Weights of a small mixture-of-experts language model, trained from scratch on English Wikipedia: vocabulary 35476.
Below are experts of layer 4 (counted from 0) of a mixture-of-experts language model. Rows are named router (the router's row for the expert), down (a neuron's output weights, with its number) and show model dimensions 192-287. Each number is 128 + 24 x the weight over its row's rms, rounded and kept within 0 to 255.
After each expert's rows: "comes before" lists some tokens at least twice as common just after its tokens as in all text. This comes from a sample of Wikipedia text that the model never trained on. Tokens count by the router's weight.

# expert 11
router [146 109  89 120 130  94  98 162 130 129 126 140 144  88 149  98 165 134  79 129 158  80 126 145 116 169 138 114 107 127 148 158 121 164  91 109 163 178 141 159  82 128 167 124 128 107 122 117 156 164 120 143 133 148 110 151 126 116 131  92 140  92 139 139 115 113 152  92  89  93 101  97 159 111 110 134 159  90 102  94 151 104  87  89 127 159  96 103 157 147 118 137 132 137 158 135]
down0 [152 134 126 141 154 140 138 154 123 127 121 174 173 139 137 121 163 136 105 141 122 119 146  86 141 160 129  86 123 107 156 102 120 151 152 138 139  89  80 151 143 101 143 123 123 107 130  85 156 150 130 180 130 128 100 156 124 100 150 128 118 107 138 144 150 140 115 167 129 134 112 180 153 115 106 128 150 135 138  94  95 115 106 130 135 156 140 110 114 141 162 165 133 156  97 134]
down1 [136  77 131 139 107 127 170 152 144 138 142 128 102 166 108 117 103 115 117 112 167 145 105 117 102 101 121 118 115 151 125 142  73  92 122  72 141 131 140 115 130 149 113  97 149  96 128 193 164 102 156 130 155  84 145 137 132 144 140 128 147 105  97  99  85 119 133  96 113 118 128 130 119 126 100 136 152 100  77 148 158 139 101 144 107 159 139 141  98  93 133 121  76  85 118 136]
down2 [109 139 192 106 153 124 130 123 124  96  74 112 163 129 105 125 144 139 109 139 121 104 111 130 173  91 139 113 108 102 101 126 115 117 107 114 148 107 112 118 146 155 144 147 115 128  94 107 118 132 125 117 117 112 112 137 126 124  95 104 100 134 129  88 135  96 128 194 124 113 106 104  99  98  98 105 132 164 102 134  88  94 122 102 123 136 137 132 118 127 104 145 195 153 119 112]
comes before: "1", "2", " on", " of", " in", "3"

# expert 18
router [ 91 147  67 177 121  96  94  98 120 113 122 126 130  92 149 127 123 124 101 182 103 143 142 122 172 121 129  97 136 129 145 161  77 139 112 159 128 149 140 133 154  93 149 170 123 106 175 125 154 170 116 168 104 122  96 130 129 123 131  78 141 114 161 127 154 150 151 125  89 115 110 153  99 137 118  96 115 151 120 127 124 123  90 103 127 111 101 111 129 103  94 116 116 166 125  90]
down0 [166 177 131 121 125 128 105 109 174 165 128 123 119 145 163 115 115 117 133 155 146 110  92 165 109 131 133 159 121 125 108 106 140 112  95 127 118  85 171  87 162 136  55 136 191  73 140 111 119  92 150 135 123 128 128 141 130 140 123 145 182 152 105 151 110 128 134  72 124 146 124 144 144  95 152 135 140  70 109 154 114  93 125 103 145 151 125 122 108 131 105 104 124 139 136 163]
down1 [147 121  72 136 136 123 117 106 143  84 138  93 118 123 120 148 152 143 126 132 136 133 115 156 126 111 118 117 116 147 148 136 152 124 142  94 143 131 106 134 187 142 135 152 165 131 200 118 103 139 130 127 156 101 143 128 167 117 128 108 144  96 141 140 127 205 123 128 125  90 144 124 125 116 136  94 154 120 128 114 149 170 111 130 170 132 145 104  97 119  80 115  95 107 106 112]
down2 [130 152 105 145 146 112 171 103 163 108 150  95 110 158  63  99  93 109 104 134 147  99 108 155  89 132 122 145 100 118 140 151 127 124 127 113 120  97  91 108  96 110 118 147 131 112 138 131 130 117  91 117  92 129 181 109 159 116 152 132 133 182  95 183 138 171 110  98 122 123 105 129 153 101 118 145 149  90 121 137  99 116 110 145 112 150  91 172  92  89 151 124 131 104 121 161]
comes before: ".", ",", " and", " of", " in", " to"

# expert 104
router [110  90  98 125 150  98  84 138 122 127  71 122 129 125 129  89 121 111 123 135 132 119 121  64 138  86  96  90 156  90 152 103 140 146 160  88 146 117 154 120 162 110 137 104 106 160 129 144 118 108 136 159  88 149 155 165 150 172 102 133 176 160 145 131 145 144  96  87  85 124 165 139 170 102  85 106 102 100 145 181 105 129 147 160 144 122 108 168 102 114 128 138 107 177 119 117]
down0 [112 134 130 152 120 180 169 170 163 106 174 116 134 145 162 123 131 151 100  82  98 118 109 128 155 137  83 140 150  99 134 125 118  92  85 151 134 100 130 128 158 114 145 138 137  96 112 105 137  83 128 117 156 124 147 111 168 124 115 160 116 126 151 144 145 156  74 167 119  90  76 175 116 140 167 144  82 119 162 121 163 132 115 153 142  95 103 144 171 142 134  92 138 101  91 146]
down1 [143 110 160 157 125  89 135 124 111  95 120 158 168 119 121 152 132 136  77 153 136  83 133 110 141 113 123 113 139 131 120  99 102 153 133 128 122 182 180 119 152 142 103 133 139 105  80 116 133 149 102 128 130 111 109 152 122 131 134 145 112 116 176 115 159 136 129 143 109 125 146 119 144  74 123 102  90 112 169 101 128 191 148 190 169  97 122 129 125 145 203 127 141 161 122 143]
down2 [123 134 155 113 134 119 106 161 122  95 148 108 145 140 143 130 139 134 141 106 156 108 124 177 142 131 116 122 130 142 168 126 111 139 116 121 122 126 151 120 157 101 140 114 111 144 119 155 136  95 127 121 121 109 132 122 155 127 104 135 134 122 163 120  78  91 133 119 132 106 124 146  91 150 145 138 115 136 175  80 125 159 131 140 113 104 152 144 137  90 136  99 130 109 124 121]
comes before: "\n", " The", " In", " He", " It", " This"

# expert 43
router [101 145 146 137 116  97 118 151 124 131 121 154 155 123  90 160  93 152 176 149 109 117 104 114 134  94 145 141 139  93 120 124 123 120 157 137  83 116 129 114 140 148 124 107 143 104 118 115 160 130 160 155 149 140  90 110 162 151 103 129 152 144  78 155 159  86 165 123 109 161 157 128 128 152 152 113 119 145 160 128 120 125 137 170 151 109 130  97 112 155 145 141  86 106 155 111]
down0 [143 124 137 134 138 115 179 122 128 133 112 105 146 148 121 120 166 131 156 101 117 164 140  83 130 131 116 189  89 178 124 158 175 116 127 134 116 127  82 154 118 125 163 110 142 118 159  95 117 144 127 147 134 169 161 116 108 109 101 139 113 116 144 131 138  98 138 102  37  61 136 138 111 127 118 126 145 126 110 129 105 109 161 113 163 117 126 124 124 116 125 133 165 136 100 120]
down1 [123 137 158 150 136 134 175 115 120 152 130  72 135 114 139 119 156  96 133 132 147 117 141 147 137 178 172 139 127 128 111 150 153 130 158 168 116 158 101 136  97 166 131 136 135  79  95 149 137 130 125 161 130  99 127  88  86 152  99 111 123 108 155 108  95 101 163 137 157 120  97 112 140 109 120 115 129 144 156 133 145 183 100 126 127 146 142 131 108 119 104 105 106  92 151  79]
down2 [110 122 127 145 103  96 140 136 139 160  89 155 122 107 162 132 153 116 147 133 139 125 127  97 136 115 197 114 131 156 116 137  85 155 134 136 158 121 128  88 131 157 143 115 123 111 151 126 111 129 135  89 154 114 170 112 155  91 141 126 100 151 126 114 131 136 121 127 123 130 141 173 118 101 109  89  81 143 146 130 140 139 105  96 132 134 122 171  83 157 143 158 106 124 155  77]
comes before: " |", " (", "2", "1", "0", " –"

# expert 81
router [ 79 154 125 105 149 103 103 131 135  82  83 145 113 125 129 148 125 154  94 122 125 109  92 137 160  99 126 123 158 113 131 156 153 130 137 153 118 137 156 130 143  95 122 115 138 162 125  91  82 142 155 107 109 119 100 153 123 111 142 115 110 112  92  93 117 151  84 100 129 131 130 125 129 116 139 171 159 108 134 121  93 170 153 125 107 137 106 125 126  85 107 106  99 111 114  76]
down0 [118 136 143 165 107 101 156 114 100 115 141  98  89 110 102 126  94 115 119 149  88 100  89 157 137 156 158  73 111 123 105 100 120 156 129 132 124  95 158  96 100 147 132 146 145 110 133 176 125 114 141 126 142 134 121 100 115 115 130 119 160 172 129 155  78 132  99 118 133 127 175 147 111 150 102 121 148 139  92 125 128 184 103 147 121 170 130 152 137 146 133 133 164 137 139 132]
down1 [106 112 102 141 124 146  84 145 161 151 177 111  79 163 164 137 121 134 154 133 162 144 132 156 110 114 116 135  88 142 104 144 126 131 120  80 112 119 134 135 156 121 106 114 163 104 139 140 151 157 116 188 128 139 123 141 165  85 140 137 140 155 134 155 122 115 147 134 153 127 156 132 132 100 133 161 163 137 106 134 165 130 123 112 120 126 156 101 168 160  98 158 110 135  94 158]
down2 [127 138 172 140 148 126 139 152  82 146 118 156 164 136 171 126 143 121 157 119  81 101 154  86 148 109 142 110  99 158 141 162 113  77 130 123 164 129 144 132 134 129 117 164 124 134 131 122 103 156 128 124 173 152 146 148 153 153 124 158 127 111 166  99 105 150 143 134 128 109 126 127 139 130 189 136 109 118 124  94 127 150 109 106 153 109 152  77 123 140 152 149 122 136  71 143]
comes before: " the", " a", " to", " in", " by", " for"

# expert 39
router [143 151 145 146 102 101 150 147 155 152 101 116 166 175  90 128 116  87 156 122 140 151 143 152 153 112 104 145 137  79 119 143 103 141 137 136 148  67 128 116 152 123 157  78 154 127 116 165 124  88 147 164 152 132 115 115 114 106 161 164  76 160  88 144 131 128 108 140 133 133  92 174 154 135 156 112 110 107 166 142 151 118 152 136 115 153  75  84 130 136  84 148 130 135 117 120]
down0 [139 148 151  99 166 122 142 115 179 108 120  93 121 101 114 131 152 123 119 109 101 114 158  85 111 113 103 105 104 105 147 131 141 150  97 131 150 139 137 159 149 138 149 160 122 118 113 112 162 172  96 128  88 150 163 132 134 152  83 114 163 146  99 127 101  61 102 140 105 129  98  74 106 104 149 143 119  97 109  83 158 154 151 119 114  92 146 122 140 121 160 137 122 122 110 136]
down1 [107 119 145 137 171 138  77 145  97 121 103 134  97 170 122 102  96 152 130 116 107 136 173 123 121 132 169 118 149 158 139 124 126 139 179 120 160 152 119 101 105 102 108  91 131 120  78 129 110 150 130  90  94 107 109 135 143 111 108 152  77 117 136 126 147 100 153 147 112 151 126 124 115 191 130 134 118 132 153 133 118 107 103  95 108 113 133 163 115 122 125 121 126 183  80 164]
down2 [157 170 129 121 143 140  92 148 136 156 159 118 133 162 136  89 111 123 128 136  75 124 143 145 147 157 114  96 147 114 102 160 142 143 150 165  99 114 124 128 161 130 105 147  93  97 134 149 165 130  98 123 170 129  83 153 148 146 131 124 127 128 169 102 144 174  95  98 119  74 125 155 149 183 103 106 114  93 133 141 182  90 138 128 167 102 123 113  77 116 155 121 118 185 151 158]
comes before: " States", ",", " (", " Kingdom", "'", "k"

# expert 125
router [131 123 106 129  93 135 103 125 137  92 122 128  94 158 133 117 163 116 128 162 153  93  86  93 183 131 180  95 129 121 158 143 147 127  76  89 123 114 114 140 110 124 125 121 133 125 135 149  89 121  99 123 160 145 115  84 120 111 105 138 129  96  96 145 139 142 112 154 107  92 107 111  95 135 142 117 134  99 138 101 144 114  97 100 115 148 138 143 120  95  65 159  91 157 102 131]
down0 [128  87 112 130 131 145 126 104 152 121 125  88 110 110 147  85 127 124 105 127 102 138 112 130 122 103 151 149 116 132 156 172 166 104 108 153 127 156 110  99 120 120 154 113  99 113 129 110 125 125 127 131 137 153 141 135 148 102 135  93 102 159  99 127 134 140 110 133 127 157  96 132 151  85 111 164 119  83 168  95 144 112 157  96 146 136 149 153 114 104 118 112 160 129 115 106]
down1 [132 133 121 150 134 101  88 145 148 139 159  85 180 140 134 118  84 145 138 157 123 178 110 148 140 107 139 143  93 118 159 106 128 149 187 158 156 115 136 149 121 115 121 109 146 157 102 145 144 137 129  46 139 190 112  82 147 155 129 126 141 143 133 126 113 145  83 130 125 141 102 171 101 212  91 122 118 102 140 163 103  98 139 122 123 122 130 141 148 122  90 116 134 180  82 154]
down2 [121 128 128 109 141 146 100 148 103 169 144 125 106 133 160 145 153 131 139 145 142 134 123 150  82 113 106 161  94 121 141 125 169 157 124 111  87 151 136 107 139 135 113  87 151 124 124  72 139  78 157 110 172 136 139 157 145 150 103 149 121 134 133 136 151 118 142  97 143 128 128 101 137 143 113 130 106 113  99 104 142 149 132 184 141 138  95 169 116  87 146  75 100 114 107 134]
comes before: " the", " a", " to", " his", " her", " their"

# expert 50
router [ 86 119 118 133  95 106 116 117 107 142 140 133 121 119 163 119 142 174 128 123 125 113 113 105 111  99 118 138 145 142 140 107 157 110 165 121  93 110 114 120 122 114 128 125 128 156 150 133 148 167 151 119 130 108 152 126 149 160 128  82 124  88  85 139 149 165 107 120 111 142 105 137  97 140 157 132 163 151 139 110 144 137 129 157 167 134 139 101 124  58 104 115  92 149 165 149]
down0 [124 147 150 121 112 131 137 155 118 103 177 132 111  99 125 154  74 107 108 123 166 123 125 111 133 184  92  91 109 147 143 109 143 117 174 121 150 142 152 184 191 149 126 134  87 119  85 153 159 134 119 121  85  81 127 136 189 148  75 134 127 128 103 119 121 144 123 168 136 104 122 104 109 112 113 164 132 115 150 158 134 143 147 130 149 149  78  95 152 149 157 163 162 158 112 149]
down1 [140 129 183  97 119 123 167 131 143 126 171  84 129 155 130 116 138 130 146 121 124 111 143 126 109  94 162 128 148 128 102 132 157 135 137 114 146 135 142 140 116 139 177 138 151  88 129 127 158 119  89 142 127 114 109 129 170 182 115 147 134 100 126 148 129 110 143 155 153 104  79 156 113  66 138 129 150 128  86 141 151  97 119 145 136 140 107 134 155 151 146 119 170 140 170 176]
down2 [121 136  97 145 109 191 137 149 157 126 124 166  93 125 156 163 141 129 156  89 128 160 113 147 128 150 115 139 138 130 145 107  96 121 103  94 126 138 133 135 107  97 136  96 114 153 116 146 136 142 124  92 131 145 116 192  93 151 171 119 140 140 136 177  84 106 104 164 156 153 139 148 112 152 145 134 110 113 102 152 130 125 124 190 125 170 127 147 154 179 134 145 100 122 108 113]
comes before: " that", " to", " by", " in", " the", " on"

# expert 59
router [123  92 121 113 163 126 137  99  91 133 124 121 151 125 129 144 174 147 109 169 133 107  95  93  99 105  84 128 139 112 165 134 111 118 163 145 121 137 147 173 123 115 173  99  97 183 118 136 111  84 162 113 125 125 139 160 101 181 181 113  93 162  99 109  94 146 125 169 148 132 146 137 140 141 181 127 152 148  74 115 161 138 101 115 114 141 146 154 119 107 133 122 103 132  98 115]
down0 [164 131  85 108 134 149 120 140 131 107 156 127 106 133 119  96 105 105 157 115 123 119 165 108 141  98 112 146 164 158 129 137 112 153 125 171 161 118 109  95 121 149 132  77 151 116 137 170 143 110 171 137 133 150 125 118 121 137 125 135 111 110 100 133  76 115 134 143 153 167 157 120 151 110 148 148 112 145 136 175  96 139 157 146 112 114 137 126 117 137 119 146 146 124 141  89]
down1 [109 135 106 137 144 160 130  93  79  91 115 189 105 115 107 140  95 130 129 140 134 126 141 135  76 140 113 162 123 152 125 111 101 135 117 120 135 131 110 159 121 104 131 121 151 109 125 112 151 129  96 108 113 114 101 158 133 112 121  95 133 141 156 146 145 121 127 127 108 112 119 139 128 160 125 151 114 127 128 171 170 130 127 128 133 152 149 112 142 119 142 155 126 117 121 156]
down2 [132 122 133 185 146 139 140 126 133 166 149 126 124 116 110 132 121 154 132  95 142  95 155 166 106 110 138 110  65 165 117 139 135 146 115 103 128 138  93 142 122  89 108 130 160 122 104 152  99 169 154 136 104 142 122 126 148 126 131 134 115  80 120 130 109  99 163 199 115 125 133 105 106  87 154 107 147 114 136 127 131 167 117 147 128 104 155 119 136 117 145  86 137 145  98 154]
comes before: ",", ".", " (", " and", " of", "'"

# expert 29
router [102 153 102 150 132  77 100 144 136 128 131 106 125 117 144 122 109 153  90 119 120  95 149 146  95 126 108 123 104 155 156  87 121  87  91 180 140 175  96 172 122 162 102 111 151 137 136 154 102 136 103 144 106  89 133 120 138  86 115  65 104 143 146 173 119 125 167 166 130 104 145 124 133 141 123 102 101 145 118 128 117 108 108 176  95 137 110 153 118 103 143 133 113 186 134 151]
down0 [130 144 124 140 114  99 115 112 167 117 113 149 153 116 129 141 100 132 118 125 101 140 152 157 116 121 109 127 141 161 115 136 130 130 159 143  84 106 134 101 182 129 128 153  99 114  79 125 126  86 138 140 131 134 161  92 117 132 158 125 126 110 125 136 153  88 112 156 193 118 112 143 132 122 108 137 103 160 141 167 145  99  91 119 112 113 172 124  85 133 149 109 136 120 150 125]
down1 [157 170 147 116 108  77 110  97 125 167 125 148 124 133 120 101 149  67 133 136  91  87 123 163  94 116 137 111 111 166 114 131 100 103 125 126 143 138 137 110 147 152 170 141 108 113 124 175 105 147 153 122 146  80 146  62 163 139  69 120 152 110 148 111 115 132 122 178 150 140 110 170  69 134 121 135 133 139 129 161  55 156 152  85 134 157 120 150 144 119 160 126 145 149 109 142]
down2 [180 163 123 112 143 106 132 102 124 133  80 133 107  86 108 159 124 152 133 139  82 109  68 150 124 165 114 151 182  93 142 119  80 120 154 134 110 120 106 106 140 141 150 145 120 170  82 147 127 157 139 148 130  90 142  95 129 130 119 128 151 128 147 111 127 115 118 114 172 124 120 115  56 124 134 118 134 160 131 132  80 120 142 111  97 144 145 149 126 131 117 129 121 131 131 115]
comes before: " of", ",", ".", " and", " was", "'"

# expert 0
router [167 139  79  93  82 116 109 105 133 134 151 125 112 150 160 106 110  98 144 158 117 110  83 129 163 125 136 122 144 114 132 141 107 135 135 159  75 158 160 165 126  92 174  98 173 130 129 149 112 121 136 122 116 133 105 117 112 115 144  93 148 113 130 140  81 121 151  91 135 157  90 119 125 103 133 106 119  83 148  85 165  88  88 129 138 117 134  98 151  91 132 102 164 164 114 114]
down0 [114 128 141  90 138  86 111 128 133 189  78 139  91 170 138 104 171 121 151 154 156 139 115 139  92 129 106 115 122 127 122  95 121 117 114 114 166 140 109 142  87 134 140 101 128  92 118 156 166 124  74 159  95 147 119 146 113 128  99 119 144 135 108 114 138 141 154 114  97 127 104 130 155 114 124 168 143 115  95 121 100 152 133 132 140 133 134 115 159 122  96 162 106 145 130 136]
down1 [139 117 107  82 135  93 115 103 137 157 105 121 131 145 135 138 142 100 128 118 131 112 117 131 104 163 146 117 141 166 100 148 114 131 103 111 134 120 157 163 119 127 124 163 102 133  88 175 184 127 118 126 131 140  96 148 184 152 102 148 111 132 123 115 108 140 127 152 140 132 144 152 135 126 154 125 126  96 112 105  92 150  95 132 150 120 129 111 124 154 112 154 133 192 103 188]
down2 [139  97 140 115 125 151 157 129 106 139 143 144 119 103 142 125 136 122 147 106 112 128  94 131 125 176 147 151 138  93 146 125 134 162 138 115 144 105 133 140 125 152 100 170 169  79 137 146 131 133 165 135 123 151 135 102 107 150 185 110 130 106 107 126 100 102 111 114 155 109 147 121 163 153 146 190 192 138 128  84 158 165 184 133  92 136 146 147 117  97 136 147 150 142 161 109]
comes before: "1", "2", "3", "4", "5", "6"

# expert 110
router [116 152 109 151 102 106 128 138  93 111 109 132 156  94 126 118 108 125 107 177  98  79 123 138 163  97  96 129 104 177 149 158  78 135 135 104 127 108 107  93 164 117 164 154 118 121  97 118 151 166 151 136  94 146 114 168 115 143 140  90  86 111 141 110 120 105 166  84 119  94  97 124 138 146 152 153 132 136 112 164 176 148 119 141 112 150 119  72 140 141 117 156 163 120 106 130]
down0 [141 132 122 109 125  94 105 140  97 110  85 103 116 117 138 134 153 172 124 191 148 137 191 146 126 126 126 156 120 131 122 135 136 145 143 160 123 122 131 126 114 149  89 122 134 128 171 152 139 158 166 123 110 103 145 124 125 124  97 108 154 128 140 163  94 132 135 133 109 173 100 156  89 107 115 125 127 108 130 150 113 113  78 148 140 122 141 121  86 120 145 130 126 110 134  69]
down1 [138 108  72 141  70 167 120 137 138 116 148 134 114 117 138 130 123 166 127 147 112 142  72 121 126 166 144 129 161 121 153 137 118 119 121 108 154 146 119 140 105 174 168 153 103 129 133 129 151 146 149 128 122 108 102 155 125 125 164 141 130 124 128  95 187 119 158 130 162 127 121 157 160 162 106 161 122 164 125 138 119 122 130 168 127  92 174 160 104 106 105 148  75 116  98 184]
down2 [157 175 162 126 114 134 103 150 162  99 153 101 118 141 123 139 141 117 155  72 123 161 167 168  76 124 171 106 148 147 120 100 156 127  96 130 101 123 141 124 126 126 158 155 136 133 114  97 170 119 139  96 131 141 115  77 105 153 121 167 131  99 190 118  95 124 132 137 147 103 144 120 111 105 158 103 136 103  93 137 166  75 131 166 120  72 103  95 106 158 138  79 160 117 114 127]
comes before: ",", "\"", " and", " to", " (", " in"

# expert 21
router [139  97 114 113 134 119 138 169 137 158 117 115 170 103  89 109 116 124 112 157  91 122 162  94 151 113 113 108 146 137 147 107 118 144 131 147 108 102 162 138 174 130 124  87 103 153 138  98 134  85 131 147  88 138 117 152 146 131 116  86 171 131 159 138 115 145  87  77 108 129 140 140 148  92  93 115 121 116 138 171 128 154 123 137 103 122  89 117 126 104 139  87 126 163 131 119]
down0 [161 126 103 125 112 140  78 107 123 136 127 120 123 154 138  91 121 116  98 142 177  79  99 130 104 107 155 147 143 133 110 147 127 159 129  89  92 139 157 120 127 117 123 129  99 108 136  75 114 112 157 131 131 158 104 125  96  98 127 120 145 148 154 153 142  81 110 114 124 103 114 143 160 147 153 158 157 108 161 109 144 139 133 134  94 131 121 147 131 126 105  96 106  92 135  77]
down1 [161 134 134 125  84 158 129 129 110 133  82 141 132 100 114 119 107 140 116 159 150 113 110 106 129 114 126 151 142 107  98 152 101 112 135 145 186 200 103 116 118  89 132 126  98 145 122 159 126 157 135 121  98 169 144 121 158 162 119 120 143 103 148  96 101 113 108 139 141 125 105  74 126 164 135 129  96 107 135 132 106 149  84 126 115 135 149 109  95  91  94 132 142 136 101 121]
down2 [157 153 130 144 127 176 140 110 133 142 177 122 141 194 155 106 108 129 131 126 150 135 163 129 154 124  97 146 121 114 130 113 134 161 108 139 117 136 151 124 106 127 154  95 120 107 129 114 132 133 169  85 120 117 187 111 130 167 115 103 160 120 137  78 127 108 104  84 123 122 121  91 115 148 140 101 135 123  99 129 110  93 129  98 117 139 140 117  97  91 116 171 117 108 100 134]
comes before: "\n", "5", " The", "6", "0", "7"

# expert 102
router [114 131 110 124 157 124 153 140  88 114 149 106 128 117 161 163 131 129  92 102  99  93 143 121 119  95 116 105 158 146 118  90 116  99 132 168  87 152 122 124 161  85 154 115  87 155 116 157 112 113 137 118 130 127 137 164 120 139 132 101 127 117 142 100 100 138 112  99 161 132 112 165  98 127 174 102 121 108 110 113 138 133 151 149  74 122 130 107 104 112 132 118 160 134 105 145]
down0 [ 95 141 163 142  83 162 111  96 177 126  95  85 111 115 100 158 140 163 107 106 103 124 126 104  97 129  86  74 115 164 105 129 144 113 163  61 117 144 131 150 146 128  97  89 112 193  79 135 168 104 114 171 113 118 128 126 137 124 101 105 128 135 113 135  82 132 118 124 126 176 148 118 119 125 124 125 119 158 136 144  88 178 159 110 133 107 104 137 123 142 135 111 144 179 147 132]
down1 [109 128  84 160 145 125  92 154 118 105  83 107 166 116 140 128 121 145 121 185 150 145 141 124 130 131 118 105 104 129 143 197 114 154 171 177 146 120 142 105  77 111 132 142 121 151 158 136 102 105 129 113 111 135 109 143 120  99 152  67 135 154 112 109 130 117  86 129 134 115 103 161 158 156  86 148 139 114 102 138 122 121 137 110 152  75  78 167 100 126 117 158 131 145 111 105]
down2 [122 152 116 170 108  85 167 109 129 122 134 146 124 107 118 116 165 133 142 125 145 160 114 179  87 135 131 130 106 129 135 107 112  98 106 121  58  92  85 125 156 142 146  89 123 101 140 128 109  96 177 132 135  86 141 133 108 153 134 162 153 143  97 142 147 104 123 105 153  98 182 116  80 126 136 101 103 176 119 133 127 148 124  87 113 147 147 128 145 122 166 160 145 122 109 138]
comes before: ",", " (", " |", ".", " and", ")"

# expert 106
router [183 102 163 114 158  97 111 104 146 169  98 140 140 123 167 146 157  96 133 119 136 164  94 143 148  90 133 133  95 140 128 120 163 142 126 134 116  85 141 145 137 146 141 133  98 155 122 174 117 100 175 155 115  86 131 167 142 108 106 131 128 159 124 112 142 150 136 131  84 113 115  97 140 172  84 129 103 153 151 125 146 120  99 102 127  91 132 137 116 173  98 172 102 140 117 103]
down0 [138 123 124 138 121 149 160 115 134 162 134 169 147 120 144 137 140 148 147 164 159 142 141 100 122 144 105 160 108 111 129 109 120 169 108 154 141 132  97 104 121 149 139  96 105 139 173 117 117 110 111 122 160 132  76 107  94 131 212 164 153 145 131 122 117 100 119 125 159 161  97 125 156 157 154 154 128 136 129 118 109 126 156  98  99 123 116 127 126 131 114 163 165  80 166 102]
down1 [126 156 138 125 141 138 105 157 106 133  94  94 136 112  85 132 122 140 159 110 131 152 114 132  95  72 119 126 126 102  93 125 157 152 168 196 131 115 169 154 116 119 147  99 122 182 106 124 108 167 140 110 168 108 134 116 152 172  99 108  76 145 139 133 161 100 106 132 144  65 168 149 123 122 104 145 147 118 102 112 116  98 119 109 159 118 102 148 132 130 144 133 125 168  60 190]
down2 [112 113 137 141 120 129 117  94 162 118 139 147 108 106  94 157 145  83 142 108 117 149 135 100 123 132 152 123 125 148 127 150 113  61 101 132 134 119  89  96  89 122 149 113 110 105 150 159 106 146 165 159 174 112  91  99 136 130 145 185 123 164 126 115 136 150 121 130 105 108 161  85 111  84 164 124 128 123  88 105 136 118 115 119 121 141 126 147 138 160 123  84 135  76  95 114]
comes before: "s", "t", "ath", "ll", "em", " death"

# expert 75
router [150 150 155 135 147 121 134 143 139 133  99  91 115 150 126 115 116 103 138 118 117 108 143 159 108 133  86 182 132 129 134 123 139 109 142 114 116 181 110 110 101 166 181  93 103 131  88 135 138 106 152 156 159 124 129 111 119 136 142 117  98  81  90 106 126  95 114 136 129 100 103 153 139 110 111 148 113 143 106 115 121 109  87 160 139  93 171 152 126 121 149  95 179 151 159 158]
down0 [111 117 162 128 167 107 170 127  38 123 167 134 167 143 127  79 139 125 117 151 152 162 152 171 181 137 119 125 136 118 138 137 133 123 138 139  80 173 120 138 145 113 153 128 118 113 101 139 136 146 127 140 123 146  90 123 108 146 155 135 158 154 124 108  95 159 118 148 113 102  97  86 135 101 124 133 130 167  78 151 103 176 108 121 159 142 121 116 117 152  66 139 149 102 123 142]
down1 [156 142 102 107  86 121 101 100 140 120 123 153 152 139 102 101 118 109 166 117 123 117  83 148 194  93 158 126  72 126 149 129 182 184 119  98 136 100 114 116 177 178 132 129 102 126 157 158 138 134 133 150 114 152 113 126 154 123 143 121 124 141 132 144 102 119 118 144 148 122 120 130 180 128 172 142 127 145  97 178 128 164 135 149 154 129 127 145 111 158  97 169 127  88  90 154]
down2 [146 178 104 159 134 148 136 109 135 131 186 118 133 128 107  89 150 113 105 139 149 123 143 127 179 111 157 101 124 114 137 131 144 138 127 157  87 128 167 131 159 130 152 126 164 136 152  99 109  96 142  80 113 122 142 124 108 145 139 151 161 122 157 125 127 152 114 121 151 187  56 170  65 137 131 183 135 132 141 137 105  88  80 107 136 119 126 106 140 127 109 113 156 128 142 104]
comes before: " ", "\n", " \"", " +", " The", " later"

# expert 8
router [117 111 169 163 182  86 120 101 105 135 144 130 149 140 131 115 142 112 105 102 105  98  95 115 127 126 156 145 122 120 127 138 165 138 109  88 138 148  99 165  72 137 132 119 113 159 145 166 115 152 109  98 106 156 145 160 156  98 145 146 121 119 120 174 122 151 159 128 149 139 140 150 141 138 200 117 163 176 128 114 119 149 135 166 111 150 144 161 117 114 112 149  90 128 148 104]
down0 [134 141 128 108 154 170 161 112 139 155 110 114 133 166 155 177 100 124 136 107 130  87 161 180 117 108 137 132 107 112 130 118 129  95 102 120 124 137 112 173 148 115 142 116 114 123  75 151 162 118  68  69  96 150 126 126 114 157 141 103 117 120 161 124 172 136 141 140 170 145 170 164 142 143 136  96 118 112 144 112 147 142 145 124 152  99  95 126 160 163 132  94 158 138 151 179]
down1 [116 130  95 139 128 147  62 134 163 101 163 155 120 144 133 108 149 135 108 118 132 104 126 140  90 162 122 137 135 164 175 145 140 100 132 136 134  99 145 176 137 111 137 130 118 133 121 131 167 102  80 138 160 125 152 136 123 102 153 112 149 134 123 130 127 126 149 139 156 124 142 108 110 131 101  91  92 108 157 106  86 123 144 131 147 132 107 140 138 114 119 143 158 104 159 119]
down2 [127 166 160  96 153 146 136 147 174 148 176  62 165 158 126 129 134 121 108 128 102 101 137 132 102 124 123 126 131 163 118 114 149 129 138  78  94  83 120 140 168  88  80 106 144 130 127 111 156 132 171  84 110 141 161 127 123 101 119 136 130 145 144 154 122 129 148 107 135 135 108 122 138 145 106 105 117 138 136 172 131 122 133 121 142 171 115 115  92 153 103 124 130 125 147 127]
comes before: " of", "'", " to", " was", " is", " for"